Below are experts of layer 9 (counted from 0) of a mixture-of-experts language model. Rows are named gate (a neuron's input weights, with its number), up (a neuron's input weights, with its number) and show model dimensions 0-223. Each number is 128 + 24 x the weight over its row's rms, rounded and kept within 0 to 255. Numbers have three digits each.
Before each expert's rows: a language model's description of what the expert responds to. This comes from a sample of Wikipedia text that the model never trained on.

# expert 30
Description: Word endings before brackets. Final pieces of words or names just before a closing parenthesis, heading end or comma, such as (100 kg), masc-ot, Magn-olia.
gate0:104151135154122108147140112125116121103094185153081140142110104114152123097149134122122126118096120146118092139148110146146148129103147151125137111156170080089100140100116114108062113150116083095130120139159135129154129134121103109084102104076131129134097104165120151129131133148155129132115147176111102131112070107155133119104097146169128068144144143137145138120104078134146158143150128119123120152119123110092123186117153148108140141146148143077089121097105124097114113126123124124125116116094140122137122066090136089139104200100137132151115134149114163126099128148099115154113138092112100137194147160129124154145136091149135137138143104142146095114146095093106136117159
up0:113143138178170128112132114141122139120089137144104115138146107117137161136156139134147127132109127089110096139142135150142161116142123157112144102133166052069120113104101110133100142145124093099098157127158131111122169168162080072091145147077147124117121112158128147153132091120152126110126097147073118115145103128093102104148103110175111098144087120133142116162091084116150137118144126123160107151136112128139114154139116178115164176154162122110112108104117154115111147148149106166111090141130133108114127106117138124123135202083144157115132151117114122197130137150112134111138153146135119175158125137157121129126102088161159149133127140109121123137104122095092121125143

# expert 63
Description: Closing marks and digits. Closing quotes, brackets and parentheses, single digits in tables and years, and word-final pieces like the m of Enthusiasm.
gate0:127144133198137108128150105186148146146160154143102141142128119098129161117158125111146069122164117096170124116094125163109170157112118140150126136174139162099147106172109145093140123141178090117124154126171122133152138122170117104134149130128100118108112148133154097172110097112121107130112132129108109095123162150085155101133152123157106109182121108113106146097137083112138116141141099150138131105147124098130133145137070109123124140089113137145144132157143108135165108174151115164146119100085117126118147102157087104118133113150153151129122154126076084130096110119148151124134101134156110139125164106086119108111115162158137131107089157155127136162166151105120107145156
up0:136119116129113101098074133067096128104124091107146138121090114125118089142145112123140133118142179180108089136086122105113121116112153124119133147118127109113121122119135132165151112102118139105125176166100128144126116117122137143118176109113150130148167111138122129117130148152125112134151143107183117168122144092152119150111103130138127124089127142175118122106122128155145102121083173100099111129130099183105146153096149184129134135177183117123081159139126131086133147119142101126128121125143120121147109149130160146181179125122124074170170133143142155096162141141146110094157148100114128132110114109124139124166125093086135151138175179151141134086105138141105124085137

# expert 24
Description: Table cell values. Cell contents and row ends in stats and results tables, such as numbers, dashes, X marks, times, and MPC or JPL.
gate1:120133158108106124140108136143150136148142134132092096087100130083109125161144172091160100114142175094127136118153119130082164121121084130075115185145100144157146124181164109143089143128114119122172126146146147134144136158129133121102136142151128098082117123147168119135170148123135137143137098136125149124137159129107142137131127168181161099110120095093169143149113121120154113150141113078109125095119135104167150093133085098111140193120174130142116120157124174097123130130127132119143108117084136105135114108120165118151169121089103141115187145129078128136143143131144135129102092116160181117117137133127131104107103128098140128139119122160122141174101116120094138128166
up1:140137157101138168139115135140150100148101148096100106114099134126115151148149148096156123100129166118114151110140142129070161139075079131076139147132130160151148108137152095135129172125115113143154136133155139081129123167115128111135129134163130096096122114124182133166178144132143140146133131126099166142117157127080159129095130149187132096102112078127121145103123122120182097157157147084117101091118120123156126114129082148099164159112171125160150156148109158085110148141143117116127092124111131082166102121122170134134152138130099161109176112119098098136127135147124141108094113121143148118139122124141144101105076133107121117123124094145096152146092102110111146101134

# expert 58
Description: Plural endings and nouns. Plural suffixes and plural nouns after the or other, e.g. members, publications, books, plus mid-word pieces like weekdays.
gate0:142170095178118125157127170142136097070126113099129158109125124154145151117127118117133150126131078143138125128136107136169103159150086103062109168095158125136134095142125100126151158127157159138142103152156151112117126145138127143137181144152091106089166102120087141116160155114087120145139155100079110093084128117144129149129150107118170120142108142130128159129172172141101135136130086103116149110104113094148147182099147133128088107194109133123145149128139119144132111109107097112126120123105128154139117104124124116139111126108126153105131146110160116155120119085120104140124113145171104097128145155134108173112101087114156122097111107104147141130092155153128137196130
up0:153098124127129135082132140115082136114141157143120101170117164129105130153132116126177099121146145141121122102134153160136140124137163146142133111175137125124157110138187103108133117148121129091133166140142109116144104128091104150110146103138124164141091156142153115168151125143127131087156175136145081129156112139099140098112108115170146139088117140091120113107122094112124144112168132159104126108117093153100092089138078105119155189121151116110121124190124158133126146141118104138110126173102109102086163186156105174084100137105122097165112120158116152141124144160151125141104126124138136119140080120105139106160159142184150125127154145153125144137147141096147136103166

# expert 10
Description: Digits in data strings. Digit pieces inside long numbers such as coordinates, decimals, IDs and dates, plus %, million, Ref, e.g. 47.92%, 2012-09.
gate0:160158162139106124141120150127149093128121126088138107171140104149148133095151130104115130111196103107157164150095105083109105107093081130092149125112138117108097091157143136137101126094117176119117097096091129146139109131115135107123147124133136104096160141115076154149134116120151181108131099109138117178086118147102115170113155118127105138142131116112136068128135152142143112119127161157101112147169083136139164140099112111139129144103108158153165152149123141135100146135124131074130137165098048102128143121156140138126125110100146120133137076160129155090147165170101132119114097120113117122105124122101144159099136157116123110140171129152103158117104108118152133125097
up0:143120156144134106135157133107082133140098083092142131142117130117125106107091134125133128117145085131155155165141100145119123138129105156132097129134095136157108170130082121117082093187078128112150087141100118106137135137123137132156161119145101128102146108137128108138116100107139117127150082101179129128101105140159091131130120164134102144094116149134121140121141124104070115081094138136144146134151097103133184115127057145134153104127166213129109171164128142171162156158109153146121138167136093106138135098158113184087166130144104113151142106139112142139116094126120099126151124133136089135147137119128127154115113136149162117124185125145141127108119121138157114114125

# expert 31
Description: Wiki structure markup. Markup and list punctuation such as ==, |, leading -, and Source or Total labels opening headings, table rows and bullet lines.
gate1:147160123138098131099142161095063118118118133111131106129135142100137128141164141106126168136102143141061154136074143133111115150137108152079153093118159129148135095112101138138168116131105160084131171121143159166127172088094121108149159138151124130115128107142143105138115153148125120128138111122064146144140154140114117111110107129188156090072106191095158132167119148171125088116099115117145143075152117149127160102113086115118125127133122123110102146182142154134099135139113122118104136157084148156097147140095115151140148113126110084105146175115151113133114129116108159141107131118135118146149149140183134135133121135158130131127134116099111125090133099148150141090113
up1:105099139174134128134135119139103131132107137125111183131081101127146178098132159079114077113131139114152125119123124088153142129065138089164137174154106107105125135106164113124137171167147110122136139112114111113118098124168135156144120129106109134118131129109074125119125137167106130139118129124142147103102092112140150137134148116108120134114128113147093131113122099133141106158123143128116111163100088094151087182184105137169122121119123177093134150119128116114159158128113116138166104108137110148123147118135143112195102182160108168151161114106126160119130137111130115133127122089139121136127185143122148157102119139163170099157091102147112110139122178092089111121169

# expert 3
Description: Quantities and comparisons. Numbers and comparison words in statements about amounts, such as the digits after "more than" or "over" (1,000), more, largest, increased.
gate0:127137152155157110108157129139096134152145093113144164130157126169117124159096169132133136192133132114176081124136172108098125131158085120122156092143127113083151063171157126176115105132116139142164132149135111120137104142126104106176151138151113136102114073157139136140120151162157140168126132058104093122152106123120163150101122101123122126105113147134161121131133110161092153094120106147140128162159142128136131093144127132105109149130122161105126168147178107130140112149127099163152152088163141176107105124139098093143147107119093137138127129157107158123123138153089169155105095115139107147120116139133109082134151108139159145087134125154119134124124117151093124157120
up0:174140148109134131152120126129153132126127140103107129150106117143175124075135112112127143093141092126108177162132075164122139126113187152075097141142142135149102152106107116100142147154121103133103110127126127117124097114154133102129091105102121117140173178133116129150155085130137144135144121190151138145095124139145148113108138135088127159161137143131142106076123093075167113102101136160137123093122106106123119124148123090095145163147136146159145108134114146137116134110153158115084110147091117063135178116096146135110115141185141107114132124106141121147115100073172110118129156146114108157119102121116136170110163178129124099132105156090116152139130159137143138152147

# expert 57
Description: Discourse subject nouns. Pronouns and topic nouns heading a clause, often after "The", such as it, which, structure, album, song, practice.
gate0:133146075131107121169105128141155127097140131144146165101147128163138139153155104126143126120125037142103118133125121105077120114147083136152115145129157107162127113135104105083143131158135127109131149164139124105121136154126108161134152163091102111098103116089088095112112130102145158147114169139101111161163119118106140103126084111142151085123119149102087109110121145106111126145087154151116124142127100083123130100142086135125112141151152135094114072149152158148121122172140133101127120143096114154160170123126115145104128103157147117111151139148165135167116102121143133134110165116124112116146133113127054173157126067170154122132115133154123090147082124133122110126143
up0:108104172121139101145117112106106155136146128111105110132093188105139161151097124139109166119124194137159117161120110140147117164125154098135106115143092191134110159133125159153099132117120157174123128092146097136119116086122131110143123098163189144148175117143153142129082102144145092124139094122167103117126139177143124125187133117136140114091178107152132179147133137152116157117123139106104144099159120128138103105147137130123125117140130089136120129158124117098153106108108138132133141142175102142101105141157155130127152147113092097160118112119081099119128169144132145115163131134165162101097143162120161127111088173101094151107151155124135140106102135104141111113164

# expert 23
Description: Quantifiers and superlatives. Quantity and degree words after the, a, is or was, such as one of, most, all, both, several, known as.
gate0:143093123146152112169090137070108124126122102084139126132142140135087155159120155168108123177169146121158110159095122117157136139135137129136137105115162140116088136158137131090094114108152138120131103135100113117124107185125146100148158165140156101158074151167128143125134125144125097083102167129117157136157132176138127116123094139147118178158093119070147125134147098096114138103148135111141138110091112199135072156119127096104128148103099136129129156153142133101148069149145086149144138123141092149104102100090175105114130136130116111117116135108108154155101121075103131150155111128104143099114133129132133093136163114127138128134129159147120109158097118118102147123128
up0:105149167162115130128108114140116141179128129112162128188171126136084121152093178122133136117148169096148076129121115119179154160161121190147162120124122142144126127144096126115107168097120125100143117152123122126115091127139131126149173121130181093094080146120148112129107131137126133148108147093146147133148141176120162126127108152111124110146096138132100125130129071145087127088139124126105122140090100131119125159154086097124121109101101129136131136112137089095138112189136080100141109116116151132085120096112118109116143125137153097093151128124107155114106105103097137135133160108173143093132111141087104087141161120073122130099127124103104160091131154123130123093126